python train.py --n_layer=11 --experts_per_token=2 --routed_scale=1.0 --balance_loss=0.000764 --balance_bias=true --init_std_router=0.0327 --vocab_size=12681 --norm_eps=1e-05 --optimizer="adamw" --lr=0.00191 --grad_clip=1.0 --batch_tokens=65536 --seq_len=512 --steps=8387
Below are experts of layer 2 (counted from 0) of a mixture-of-experts language model. Rows are named router (the router's row for the expert), up (a neuron's input weights, with its number), down (a neuron's output weights, with its number) and show model dimensions 80-159. Each number is 500 + 40 x the weight over its row's rms, rounded and kept within 0 to 999. Numbers have three digits each.
After each expert's rows: "comes before" lists some tokens at least twice as common just after its tokens as in all text; "comes after" lists some tokens at least twice as common just before its tokens as in all text. This comes from a sample of Wikipedia text that the model never trained on. Tokens count by the router's weight.

# expert 82
router:500530546534485508447553497489504529496524499504496481504380472547464468473540502476467516478392477511534484500588550543473491533508486510554491497514398600469463492519514518499461437478472494461497539543518434511425468451457441549473515490
up0:538466524465469497459528549487462492465425483496521527506479465569495502503491502456469477481446514413485618517598542465444492457523475462504503482479475452473493591518480480480481487517536453402594544522552483520501505556471505484477475481
down0:437472513513466479454546485472441506451493541446535514547498552466460453493463545546476540462522495462573499469533473485523488491529509520494473440539537496472476517529529483522478447432514540509540540492535479549532496527600473521499534426
up1:488541506536504532584557537517498455508488498579515495530465535504484440438482458545490504515456471539437495478519500536448568544508465549549575511448510483475478460486520462522465495497468510518455525444469515528491533499441444529508509526
down1:538516603517456490549475567449538571548487529499510466472500536499581445479418360552520558476475493560491472526507523487513485575469482570507517487472441482524455535562502479501499462481465473522533526478515516452505509563490519514449494462
up2:438531516565467505469507458470494555478463489512445552523391488538581503517510474453425521488512501509502499500475471494482484448525439442479476516510496501481503512518461522584545506504453554459482437525452526518450486488515463551546473508
down2:490484512585434523511495539553506506458516584482584501516537569412508502507488509485542471457548555505570477500455496435510540526481455481524505500471478471456485542503556469493510533535546428488494449429527506512509540505479481523479527452
up3:392477501516503491466455457543529528531488479492469495508483484537428498494508469470534495521462496493512472556481432552551596473512452511514483486575433514534491446476463556500430460526523512502489407616583528449493463511502437530525520494
down3:550507505538463570466540492560413539437472490460503559486506493519577501460505472515527407437505528485432488443516466522514601480476446524487479514428489468479479506503576475524463498546495514525533518496588536567414499545487483527454560545
up4:487479500507537488484479522451475427547495559532483531484496424577437507529463519469481467498472493539446537543487574481486459460450531439507455518574459474537468474466506432530474531484421538461467564446510469539518531485549513473554496505
down4:409520504521509530518532535424556538519522547465525585538490498457518499506437389506511452493510499528505467535530568450501541498481484488521534524525534490465538625565565503611493540480511473513509477529505509494479486486487519498501510556
comes before: " |", " ", " 0", " 1", " 4", " 2"
comes after: " |", " 0", " ", " 3", " 4", " 2"

# expert 19
router:491544474515453534526510553512537486508425472503502492474426503527476553481507521506438453447487467436533543474517507451470455528546510439562457487545433514539515498437471482483470476574514447494489453517546517394422541522515504553517484485
up0:485531454522532497480434484422525496478537489499428489459474507450508518494495511487499493448510466504539494525499481511493450549583604459592487537487481480548554554441507471505536525516394477491518549665470484391508470567460462487505485507
down0:491505457481450482542471537458570509474504449489520510484534495499483481482458510528468455527492483491494507444474514456607485503442516478520562490468525472501448529511470436523484555546504463472453519488453460532446476530522597484520482465
up1:513510465491539564515567482499516427487507473522520465480502486484538516492470502446495485503451491486514399525555580494460540526488479517502494443555503474497460428499501450574489529475448498442476532580496541457499550496440513530484499557
down1:473439477430523517505482525498478442554459447547488514492397529475469504551509490512515483535492604552491471500492454411512529472446460524496485484520564474494525502563417512557482503442483534488541490500441462540498480528472450474432501522
up2:500518530503460481466548528429554529464500526473455379452569528484480508478554496527543598505562436483526489512507517540501553586482521506549490484482507489472474483464502501497517553462502491558491442625528543494449551469474416533495482496
down2:440561557477494409536504473438499496476487523521517497460518563520522489556463578535481379497512543460517519496508503604558433430529460504530522465501529507557576495534645489449556496542501445565568526462516515488527469478521498567469487563
up3:539526408479458509467535532509495517554503517513512538462465540495520529490470473546481498479512518507534503511526465474410529502500582582467492473517438573420614432437529531470479504461484532487409498536511511436432488494458565448535525521
down3:468503510505476519547469483466502507471532464461554461520521479525583504571455475534423488509483450502461543564421489570478488528489462521428436439463485496521550472485475526515454535483558497502462531397440502443534578496457455511522531437
up4:529491436448581491525482508542432588492461467474396485496454462547471522476500481534481462478493520452522544539521474524491549427484513426484418472440430556440507437421510487525527494493412419456492429540562460480474520484579457484541484497
down4:460486526510541513481493502510452553506457529478481543498547483434522498498429479555443495548508541482517488518450460449486569448450553478477467575505530423482506500554484508463430467516540451500545457520413517440470462517521475451553413462
comes before: "-", "=", "\n", ":", " Country:", " Coordinates:"
comes after: "\n", "-", ";", ")", " information", ");"

# expert 24
router:514508561464529537468542524494539434439476465481490476504441533495541480495527534437416513527495447476507530484585518554489448503426547478486455459444445553476540541498462482491489468563469503471475491487552468483450523554505488528522547495
up0:551484495427523492479437496442506553454572542388513584560521602503479565508463544531515552471503480494521483418500492466438489412512536498492497544475503466495529415489474483433511488560533496501516529484448527410468458536501529534471421509
down0:468510472472495527464497472470494424472527454460447495546515493490523486522469495480481479627496537509515512518508513492534502478508518517555587487452489509488470475494440541488491493543510473514494490490529485428433570462517465505581524498
up1:534453485490535541476526487449507467447506524517484465592520468471494475513519489524528600526423444453526515487496479486491476532436472502526456490499522461474542492502578448456438506604452527448422474481505429429451573489509480498539557441
down1:505498434488527506473487470536459445504514478556500554459573422550499504498492457466502587501408560529436474514477510534472499499577429546531420539518627509521534511507472538522522534517466491491457510496408467487509550485426521506459500462
up2:429464547531474515478447520496529469518497503536491496495488496561515557515556531415486473449538493462512484480496494453521455450518483575494595457490496537550548417467515572570503495450500507498499541439503583483529504470496426548514504477
down2:491554490512462422450478447546467570538589462530469515465542538532490445488406489484525465493573496513524536545434434498510462586515520490434486522547521486529478577532484477562567463459486474488534519547526479555506436494470477435459544462
up3:526453508500565516541556478571501534473604487527581530586492501453488562549482510549456505501547453495508534510579548527505549497532600500520505485528486495519524532477514452513413478505512495534443525491477525486504498540518525543537447484
down3:439582571540444474562437456467525489503445559481509560463494548480513510555490463501457516496490545546506404490498529466503558483527408476497541391478488550505461507528474521497440499589511516451554475538538485531485539520477472563525505508
up4:554494536507505532445500529532459448464451436491500492457505538424469512470508528465448482530534517541478461420430473506468565512509577508538505527506502503508499453504415520518521474444505426520555435519498415490483506545500518554513483541
down4:565507472533469536470479420547465564496526431523489525452536525449601561509523477429530485510525546474469500458392429548460481497490553518453461498452522447541519589535509508525534490507501548508491472532538507499439530490507518528491530480
comes before: " of", " the", " his", " to", " that", " its"
comes after: " the", " his", " during", " In", " end", "'s"

# expert 50
router:540478521549442499455486537543490591511496514501547508520405537459551515489591559485504522526472429468522487481492494543504483495477513472567427483547445550479515492556518514544445415536494479509526488483510455444440500521531505486531470452
up0:515541524494417514462547533440589485467538536533485476455505498481456500442432539516460458590454471489502507567558496508502572489512494532631444503487537497487452555490513571569437483516471508498524457552506472463501479532501483513471467454
down0:494492577499521533514516458464600511471497433454448430510513465460505480463492512508491579537521511605503521537506512473508488515444524510557515462510449456529495489533496504472480521570409456539533473519507479497491456517562485555391484481
up1:425534461443456481419539493540446510449538479477504543552434553502432557495561566498473514441544572411519477555534515510467495526448525540543421517559495533439537466445480548532460524462534548505486526525539536533512474397462466487500474563
down1:501488460480615566511469454406508485534475525513473492516531497578492513475500490438453463538509474459508454478509461420511491457467501459441448468389520442502578518502520488559530505588536479533574495452509517525460545469508527511535512524
up2:458437518481459451534567562502484513472464496514456457462506498529533530498514529485523495506570506478507460461467526539509534427448523533555493467472485483520531449488489392500426515553418436533518500489476527407462481524449454524515535564
down2:451416540492437508548500497522539427515418490503521463459531466536491466474581555505434454557523443526497440495560475484473502522494526513495519534484495442520483480509495603490479446523445470525456549512434461440455521535511600465495468581
up3:544424460502471470559502444511476537499501553496404495541438533526401476449512570443468423521466502508512460434469480445491555457570579469492468527548512492573466534490510479463505430573526522511537436442545501470486478478547474490516454465
down3:483467530503562521530546481535514528548519521532476519512526545454436489445482570461458472520469546535401427470487481455478531554495603463548540531397545475489460471545522472484518499571466549481536483562522480479438523510417533565526516449
up4:540524446525514493508513436498516552482484471517466550478428532565505575488522446514481505525500519543490497543435516596527535500444478437505483529555512432521520512551503563486470435497503478508480477564502481416391532530488539498484536514
down4:493467453518562476513505466529452505493471464475487543511460556460483483544507493469540583545520579611541473567449479451474499513454480493450503430526532494537626576480540503487516450512401531505461479497521478534439450476496479582482539472
comes before: "\n", " 0", " ", " 1", " |", " —"
comes after: " 0", " ", " 1", " —", " |", " 2"

# expert 83
router:533512484494489468475488479489541500483490523503451538516439508438571535452578606516452549582520481465520490477558520561494473519475495466548467443510455588447522537481517466448419416507498518502476484524569417465438507529527490478577471471
up0:500416535495539553465474530458491550443539528560469544497530499501515507491526516487525486471550512474558507467525533534479471486432459511430429494547430438543558484473564553487550418479493496517482501516469434445428544524523520572546470497
down0:448484527484482436539471477501512489539561518531430519551562396506524448403523500486525570463515523518500441495509520538528601499518511492528495469538558556516497536484442518470565479496478504494449544513599507543443471472483579502492526536
up1:541467468461487527566475458433537476539475495506492537505454480450553564476466544531484601566532469499502564500510451422440497524479516439545488444475494507398500533530515473447504436584496563489482507547541560542464456596563548455467523520
down1:527487533525533466448511477593607474523436530497452502489463521520483491488540476522475506519471495437586457572482545545468471557536451496541460420460432515493508545469549522369487488465515440488537526519508456520505512445510501544576464497
up2:546455422371470487497488461530528529540547523582432492505500555431576521538521546496545552461582524480482524517530525504459520506451520506546533535533472558455511488469530596595451536470520397511508466468452484528516451430401490458517477533
down2:483444516519460476500526472514536546480467511462505465469523496574437550477494564558497418480453485533531525575515449517466557506507502477516494425487541558504438512496458435532483514440412456462500562499505494524494423515558513461448508530
up3:439477480459520560446462524472502499480502524437518500460512513514495452501501584509455535570501545471499534510569478493546530455541529428507512501511480532518454459464565481480419547500437430560569494443438487508496573556512520495525576470
down3:483513534517444577513556528548539447527452528572478545551512451558467541476506496500515514422488529440522448575456529496453452497498516505472547459498518444503550520498459524471575482551456507482443512526516493478442461448489542478520470530
up4:449490519465500510508471443535525489492525541450495498471495515515504587496467533481466449504491452455542540492646524561463546452481491523553527518470416482468467454468505527502501429514523495540600525584561491504487436467485496586469483484
down4:404532457498504519444472495533537463500526517456481516453562565496589501581410467446531484471503506597559482537550477515494581421497457516459562534487431552541539510549501517510534459446475529497454493499454492519510448497535381465562566497
comes before: "\n", "The", "In", "==", "===", "On"
comes after: "\n", ".", "s.", "==", "===", " =="

# expert 18
router:528482441495451540479443553485499516528520489508508511542357545519469478447568510497471472486525442515498510454509553531500493507447537539512540446561375513467514528458487501466509463522491515503493532493519492450474496509427474537535491457
up0:472439505546537458525444507442537608402508553496509479532395550467455457470514466422495447498523499500480446592509562531522524495537465470463441410493501526494484526560481529487510461540564481434567503527513541532497485530535543490483454529
down0:534417537619464496552533517502557535466505481525500514523522519455422507433540482538527484453487495469528491564513528510491489509453483452481480474519541530492543521551527553458501494483506431474540467532503477457509526542500471412520400485
up1:465528502609426467514443619510557436429496521436500523494528532443501599510520483500490415542526458494557523452565477494430499532486494533495433445501425505501515425502493518486485441433521511476466447571459497520495545552476533501469510539
down1:483528435538485501541490532475556471472520562464491431471520522521516515468478535465542445470473530485513481502448509466531460566516546502567483569473522482477498488479540448459501488471533446504520487504493548426471564475592511476456504469
up2:486504527601480551485476478463539543440393524513471468543470508456532464550478492525441473508501475486465542478477588527495439474368465497448509498547464521428557467464442521388526431534451509517544532496447463473460477506490499513564484488
down2:526523457515518497501438432593576440477527508453563564523498458481486405508491504504512489470493592474584503487447539482559549594493492448434489454486502532497463513507410560432554463484538526447433508502586561493540508506507564485572482576
up3:467451445482454487564429520511497477505510518526497499565487552462547510508483547497531576460555490565473551462494430417495468469459506488466570508465508478494538519471516479470492502488443474543532494546566479442497485505488475556579467451
down3:451563419542516473468499521462557513537564496504427484521496510545476525510446481442494468496523511394517528464505516473524472480480464519442505516506561470490558524449508473520427490451542490550600525523509479534522511492537522525535536438
up4:529452430468448521610500447473511522526447529506493492525495537516472497422489519499519444441515516434535463521532555479476493479480520529488553480471471486438486404479554483530534569511448539483448542511525509465473544498464465510526474448
down4:588511500546483499585546549560540460533484453541459497434558508519496475455485527544504514470497524544527509472517496526504572462502461474542534492512512524542478460508551434523555484388508510535515517473500549550509511566445548372467457489
comes before: "-", "|", "\n", " -", "==", "==="
comes after: " |", "\n", ")", ".", " Ward", "\""

# expert 1
router:507475515415422527505420513499535501466458500506422463502468519477564521527572551446435560489502492517520563479553513544502513475514555508559502453542426528514518485525548517502424446563523479468453554548482479367441471485466503519547443558
up0:567446549481485469521496515493500424478484602535443493432494465490485504480522471519493470493500444499515479546509537503418534451510529471510566445524487529451441422448483539504468499576511507558475604475479525493530481499486498551566497537
down0:485465518437487460467561533486505546467445498532444526479542514513430489401565481529546505529491512505500501604495459499453490479428490437501516475455503469499549455437530477542492505530448435509401537464458524495542481436497544563544534533
up1:533530521446485452470529502466520477445521423542411474530490487517529464554484495557511476493579484568479632490502556510535523467414501506523565459416482500469491477492519466490414472556499472432423445498501469483479574479430478543543464479
down1:525535509537544486468489569476593538497525479550435460533527456535512469540474466509509478467516498501497603453544502559493493467415485429487482489455542432529538527502526491527479552501520478470495444453596500448555489541446447539559427497
up2:541426537485537528537514544453525538512400488545481505471501526548487503530467466453510531445495491514558517563526471576501566543416484503497586513526532504508477523505562536509474560546535441420529498477552499475523523534462467525482478493
down2:457488501552549526552436481463442502484383547511511508486532453523486518491438490457455500543477511527442496538510483529536513476452446560518572546472498550550427539470558515499503546486532443433507495485541498483522487580462467488455517414
up3:546525510462487461516415590454568524502534526457501496443460449493492457491505497490472493478569486514556525498493530466470478496499519541528548554539454493488467541374434490537556545540474515515555468469495423531489509577486533556524508520
down3:530507510420469500515496575502586498463455545504513513569458455520563436481498500525517539450562462526442426553528560503527497443484470508496561492503546444434529531469446464499471474482475418574482499464568435541469474481502455536491444546
up4:504441486479482543462476510522469581496456546500526468520493451582504520542509512464510440557469502470555584483512523526403512528533516519518453461504503481525598574475544536536477487474567448433562534536506494461491479535466565547530445579
down4:484498517483460446521454498547484483551460492500528449542599506490514415533471484496450489446561505505471488474500496538457583473511477490488488471472495495487538513488518450574506461498523456505496497533558462486608500552483521488525502491
comes before: " the", " to", " that", " a", " by", " in"
comes after: " to", " and", " also", " he", " was", " which"

# expert 80
router:489495503487461511489487483506534478503534518492479492498447471465459505465558553515382494497385420506464455460528531483507455475519552489586454383545369539497570481513410514496465444515468482484478526539567456426479435503470468537521537507
up0:520489462431448542513436541578514501545571562446474455523538515470557447475535522536502553537559475530510527501511542497488484494505598472503427530568514457528494436485465500514430521524488591474460541543535445459452444497453536538547558569
down0:472439475501455536545443507548500532552548439545550520490549506474522434483504526497467536529491464561531446395461557526459408484548453438511502545515574457488509520467572498414513537487566547510432476460526431475457469529474548487516526511
up1:495463479480434533474475512557492516449477457559454502504509466484468523484483557433505544482496479428477456437497477492582480474494478515530490444493442569575465496511557515499555525569486465449474517548428478526466479543564504472570490485
down1:433484555492474541521489510493488543466516428479455401440474465508485446498522544541577532477494534491506444436473533452515452489481525481449461520511487548420484454515518489530504523582367488443485461483489499483500493553492577502526500594
up2:507422551514500480536572502464567560561523548549527456447511494459512527468528486588460534551477477464489482498492625501525524431518531560551548510481462545443530514434536499504449471450474398551529544467446478507512486504475464487529483516
down2:497471499520566497538528487532481494489527541466539478513576478503615510541503493534525540449533441470463506505466502549519468514423470508492489458520487489580462418455548487533529534513509468548456538500414539490562453527455511489527443587
up3:575463556439500453435516493444468547459452544572481493532465518484572518484552461549512613441488474464477554518501465533466497535544523538498528535476477457513513466507543453587461530589444552505477475570532532474404543470417513533473485542
down3:587493488486444496464474545546529504485446487538451481524515487498495513507449451443552549480489578476460473547432520497493458557529551512499442443472556516525477503404523471534451452422466432493555515530529503443492487536465492551510422532
up4:550452516463499432515560434501511486549607564486455456513457519447452447455572502467493489514438452482511442463492479502539483478482618508537471451475456453478595416506453556469424483528506551500504530540448528598511518493555468565494448551
down4:462513543437447516544554560491533476539519450481464483519440536509527439586544502528500501490472488475555483553490515518540508459516475448470492493480527410583544510608499512531486525506498517503472474492497498527520518514529419472513478520
comes before: " by", " in", " to", " as", " on", " for"
comes after: " was", " is", " were", " be", " are", " been"

# expert 87
router:551498508440493500475488469481456534503487450490477505548459518494515505453556534440487504475499469493467473460522498542529474440529531512562467443552441554522495449471535547497443394524410472488419486531631467486405491519435499470526472538
up0:543549517446426437493454513471462478487523468482524519521496481479508529463508437584511539559493535445544519521498569548486521531537505485475430509520544568468475530421504484481499413481418526571497503494492500521472493487550528497542485504
down0:467535545511441515506514469538505523487464484509505572396498540495448498482465455534469500552535479502540536544463470479486488539499502514499561548477402470531494492504482541593554429523499503477452504525535516426533547519486494524507517547
up1:541541545533486573503497490545474512480517535482459533540515538471532607535497552491501556613396482478489480424518446512501525517553430486571506497432486515501508502479549511519469469570599465531544482551529507522397477491472524494532516547
down1:513557552548487495492505601515455526514458493431472544498513539489546545477428528501463545506499473482475479472473503460496499491494503444554520447522493517542534565484528458391504441473471436535486516575529526502439466518478521486501500472
up2:524475431500557458492456502484459537536488448442509479556457509546532485484554480436478517440461457490507473491505566562486468497487549443501471431563458482387468520496489544522521535418441520503448491558591501494497517518467437508504536525
down2:399439547516521491492433505561480539534455512548513517529539456487463564518497537495490488432481466524499505533481528417532499453505462529471561435465471510542567552481558508513469499521496484498577533484555538519561470447483491481565569547
up3:529490479428494485455452535470423527497436468499479447512463521523533468552514536515516544467487488494510508467498539561474496487563568495428501489520513519497539472472553499449484524523465532447475447527477505463455506521534551500541479485
down3:556418477521450445474425534504460452467492424547455542550491437561461440475516539546491463521532477485532486476540480528484541494563556521507470398497561484533535515503526552480541499498512495476531523510534461527512537563529593517514389458
up4:459539527485546541488571531458566472544500541517473517461514552554454540491577482430470420505462499494527452595519456555472555490494480508565480527491494552457543562494484527531524489521495488474491473589438550447460585491542486455427491516
down4:565469420460475471476493532554502504556488528500546527563527469534501523488525451455468468535504484508465464570559584478447511492506419603528458559497565516514500547590550513417461501465637469516496515433499480457476525512452486439491494523
comes before: " the", " to", " a", " in", " for", " by"
comes after: " was", " to", " he", " He", " and", " also"

# expert 60
router:546556497497462539494499520510478510494521477503501557521429448567535571458511501458454497486467500460519487474534502577503458502549493476482486448524403550440531475486494540480484495505477474423464523473586485469471465490465468509479490516
up0:507530547453506439522451492509470540470480488445451478493521452553519502489527546479525502556519507515511532396511425527495533527493453474501403501432489525542451519488437497483529449455503495524395464514566533481472462518510439540503517434
down0:499473580528480428499487501485571512497521467480532437548511520482522455550512491456539503524483470483443539526512506522492508444502494477448597432392531498530533474525514509527515471520525461578333485506489438456520521502570505436515501498
up1:495554508546478457450435467523460453427466538595478451472479478558467533432523553491535519460486467549490483520530534507467453481498507507522467474467526503522470520502461449478504468560458508445541529524505458443491446488496527523465488597
down1:457481567523501593429445473570500543502493524529534499481519503463448519442417520460442472561526488543510459459494510469431519509489491498579508464479495496443520523530497558523565474500475570449558463494489571483440501518483456487474565533
up2:461463502447469522522468538520499533501544546503476478491420516531587413441489497435524486475546464516518564519472488565520474447523455488512508514518487485485532555532557573530505455492483486475511523468423497478478427516449527572481454470
down2:497507538453407478537535562546498517476490515554501513539547573491488451473478443464542506425573518457540500477524515519540539551499544523485594493547495429505520537555506553384472612501459468533552531498467537485575496550481474479506395456
up3:525452411483531587495471464548432517449513525504513522501515523494486531534504506514427476564478543516514485475547519521483484412534475509483445463537473555443482482459535423468490494477517575444545545467562478509489419445566488545460546467
down3:505490470527492467520504480552492518509514544563525534463443540526470489543454553474510481531497496476430486512456432497462452493525520458513488477490480467435442490535504493409586538456553526589557550415466520528534485579477521498523425465
up4:461528508578550475514479548468421565409518491442518497560428524494543515480495497468497496519406528516521524521518510471440479528520479458469518534482477505489535459438517558487465518438468448550482439511543508433488470589490506488457543555
down4:538483439435558550591474561536479545396448514522486513459502535450518537494476457516506490460437524410526513499493476498503544559513550525455463514489436456513537508479539554530485524484527511562459556452552564457548505514485479515489479487
comes before: " |", ":", " hold", " by:", " /", " medal"
comes after: " |", "|", "-", "Personal", " zone:", "Scientific"

# expert 8
router:521463478493451582455474520509511522517512499518506528560394463501449522516533491542439537509421455481532493456522485522510523457472463467573487391478438523489537487522503476490454371547477510553456462575574449497430458520412462557456546474
up0:469510495528465519497527572420561499515541595561476503536420446449511526466539484499473515469533544475517445510496472488539477489452494465551489430560473492514489586456553535425533479469474489579496460530485537459453485508466546497507507490
down0:488545476400468505496406483467539538476488497521464485489480470444523514531485515531485517566527526521467460530484540463497546483437567484475456474576542573599486556562439553483531475492462506544512478565551529537524516481483469518468509495
up1:532528486500544532575483513521516608530526441488432461542453525545469470445554487508515556534476517505526444522494528479563476542544513428551481480515487493483411463537511507422526451495458546552482372528534473468510539495511487463524523474
down1:483445482495546443545571516578534493450535509513527493498460514553513500521528466495541453452542499530437527481490606488494608412499459487468446500517427511592544551517499558471523476530526460518549520519545544518456477548499482376530535551
up2:570455497530542547487508451524475518481485484486478507548509468585532484510484523544491557482498443509467535510505434562523494601467488508590487486484475501489471439417527514480474468493515456469436507513513439478488417474438441496498507451
down2:417491533454486533526562494507555503579500519489590526484516545499557533500529475475566536450484486503491487490589413439438518483501445504492501472498495579579475517528482482524463490445485520429568602480536467461594468531541496496501458460
up3:474536476526430519517517449554509538435489470462540523528516425471517530492435476495487565514486561496518540430530517503483549553432512471558555508478525500432582422485532487398414555474490495482434461473512434483498471529480450478475504430
down3:505543495466540474428471441439488495468414539490566489483462551536475406560526544528440502499451472505537498540569481490514521474492494462530499500577521489521557491516501540480452573504495537529446552448475506558513433472512532492487515551
up4:457514454497491429481488556427556507443418455535486466489497492522535484492521535551482469452488494498472557488456493485510504453545546505517442491570460555551512479461451431510504477478417544530458539574454508494483464500511549532554532525
down4:515563479506429493525495504497502513526549519517421478511473503564529434516555553517549522507466456543507406599551530525488515473530550546508478516555516580434534524488537490493547568484438457518478472437522466486440428536438525468538590549
comes before: "|", " ", "-", "|---|---|---|---|---|---|", " •", "|---|---|---|---|---|"
comes after: " |", "\n", "|", "|---|---|---|---|---|---|", "|---|---|---|---|---|", " Party"

# expert 90
router:444486558472521524484439495478433516511493484479512501451372481515500535498593591468460560536476416519504482456523517574466468514498544502554482464444395529403511506540508499481470452525509478539554499512543465526486488509510457515471473454
up0:490466452496499483518487505478495594555541592516547588465419503513534487492483487473459508487528494467434525489595528595464536467500575419493548487540457537498487534456507535442491510467478515514493489489496539538504528538491478515599460521
down0:453465455510481492489491512473597535471528548377422541539528457521487438554497482506417492478527464439490402466450499465534497554461471450493515505500514496528476516505571475519465508551518528490529490506522525428523531465439562468442491449
up1:576462490523524497484453482518489479557516512549550484551494530507495519446457548444516396515529480502539511449530540477438500500661507481564511479562496580535581494450489428584479495510469466498520478510533545493524528450566424478496532551
down1:513558504501477550511566482474483455516496523454505483563546502500461514559525479572560464446551476515524511473440516509504464546500519503492563556456452534534490565528487547508486523520497500413495513446491505438544454500477510572493389483
up2:572469538481473534520483535500469457557445482512454477468533524513475569421624509485539463496521547411498555499535490538511576463582529519495511503515506521452454448427476541537453461516491522496530457460541481554512568510537572456460516439
down2:482521505526557500561492510515502484467478511537424459483504558510442486488543452459428525575570493452477533511575471472533583528494482591468547573517536435510469507407507444429469470488453463515532493529500503553453537488564511521505517541
up3:585499488526524561480414511542455527534485470479490550522438563530508542537506521578399531491528473491513442496459441510499509529479555489534495523518448432433493497499483547436461459493453489504527487502519434455547497524410558535548493585
down3:475559507513475473510516556435463490462457548467477489528481445498557491562463500490531508486578497500533507509420478450500428471511423502499581400523579447461484558471563531558496486506521489454528526552530502510525516483470516623505568474
up4:509446564586507519457504503530523498483476479463565516517477477426538546487534457564462494495462498503506484457539514530526536490486544464483512530505452552471528360614488518478530485565507576499500516461528507523520431483471563466496420519
down4:481520570539560502540517409481492541491558492511496498492558571444554480453462528555497476554443443479499531530519517475477519512492524560525550556417511449462600435504448477498513493493482505529594451493587562553506514480499468482501484526
comes before: " |", "4", "5", "2", "8", "6"
comes after: " |", ".6", ".9", ".4", ".1", ".3"

# expert 5
router:551524457503451549509503548547448530481512519498499497522338434496474560493547535442466504439526513496547480504534594537514501490538540487539473536549422527417526518485489518488478497509427447451495477507580485478385505508472468522544526466
up0:576451512458460545485494494431490524504465511501497492403497463466498521473477517478513489538488522491540474566519539568483517481430471406546459494535479515462557550423505485493484541488462479542426586550550433488485492523535548569478548569
down0:483475469534487557551530564482436494573461485475556497489513465476575500450461502589495500441506472525500499465404521476534512469482394486479515534479512523491496514572512468538540573483542438459586498512482427487499455557541478518462490527
up1:527514550447533451488467494481498504516519509434499479569507492499451531490612553473494508494463431558529500505517502508571458524590480522467476515544450465513444462530568578525479482489491499518464592505499516537515524483508416504459466470
down1:425480493494487539589472497541538451518491537522532458441509504511417473477526537515406504523484410562462439494469526469514521427444459512521582536526478518511615456482475529530493506507502539550459537508465472534418468428550545402466587478
up2:475498522456441514557516526559553474453464587513528490494487509464489531560543512438522536511508506544522569592530402520431513500528470494513483470488472554468545517474502499436511517494518521487457426515518552509489493517535513568441448499
down2:471508523540543485524508480511554524428498461542471529459398529526513558487483513504512551547517550492519540485442457518493574513564503473509509533473597565491479460510449491434465547540536461459613553453472427518569498443536494510471469483
up3:437553565451484448538462391471533496484474435528509559474426492437494422509501482530467540584494518537509424471437475537461481440512535447534488548476440553525481505501374543539495518510459509529504484527508532532505472431467452448538490549
down3:473485438550477568538513476493530566527583497547551523530479449569561533491495527512530515512531536527586441538573519536514524488568478489558543558546480432399536484451497481453492532504571500524494516539536471484485503494477482432427484492
up4:394498471502534527531521497512503512499498456467479493483440450464495507513514489507488414484518507473505486490530522570475544441485569446458447421419407447415521542521541551474485505481464567484480527501555455507482517478531521478482466471
down4:428495493508481530483550508437496520520483501495568497509507485511452512435505430541412540397450490463524486457448474500479478476428528509385482458477565417475568538508493524491519511501549575409514558444502528542474445488457539477478511468
comes before: " |", ":", ";", " –", "–201", "–200"
comes after: "|", " |", " United", "-", " in", ":"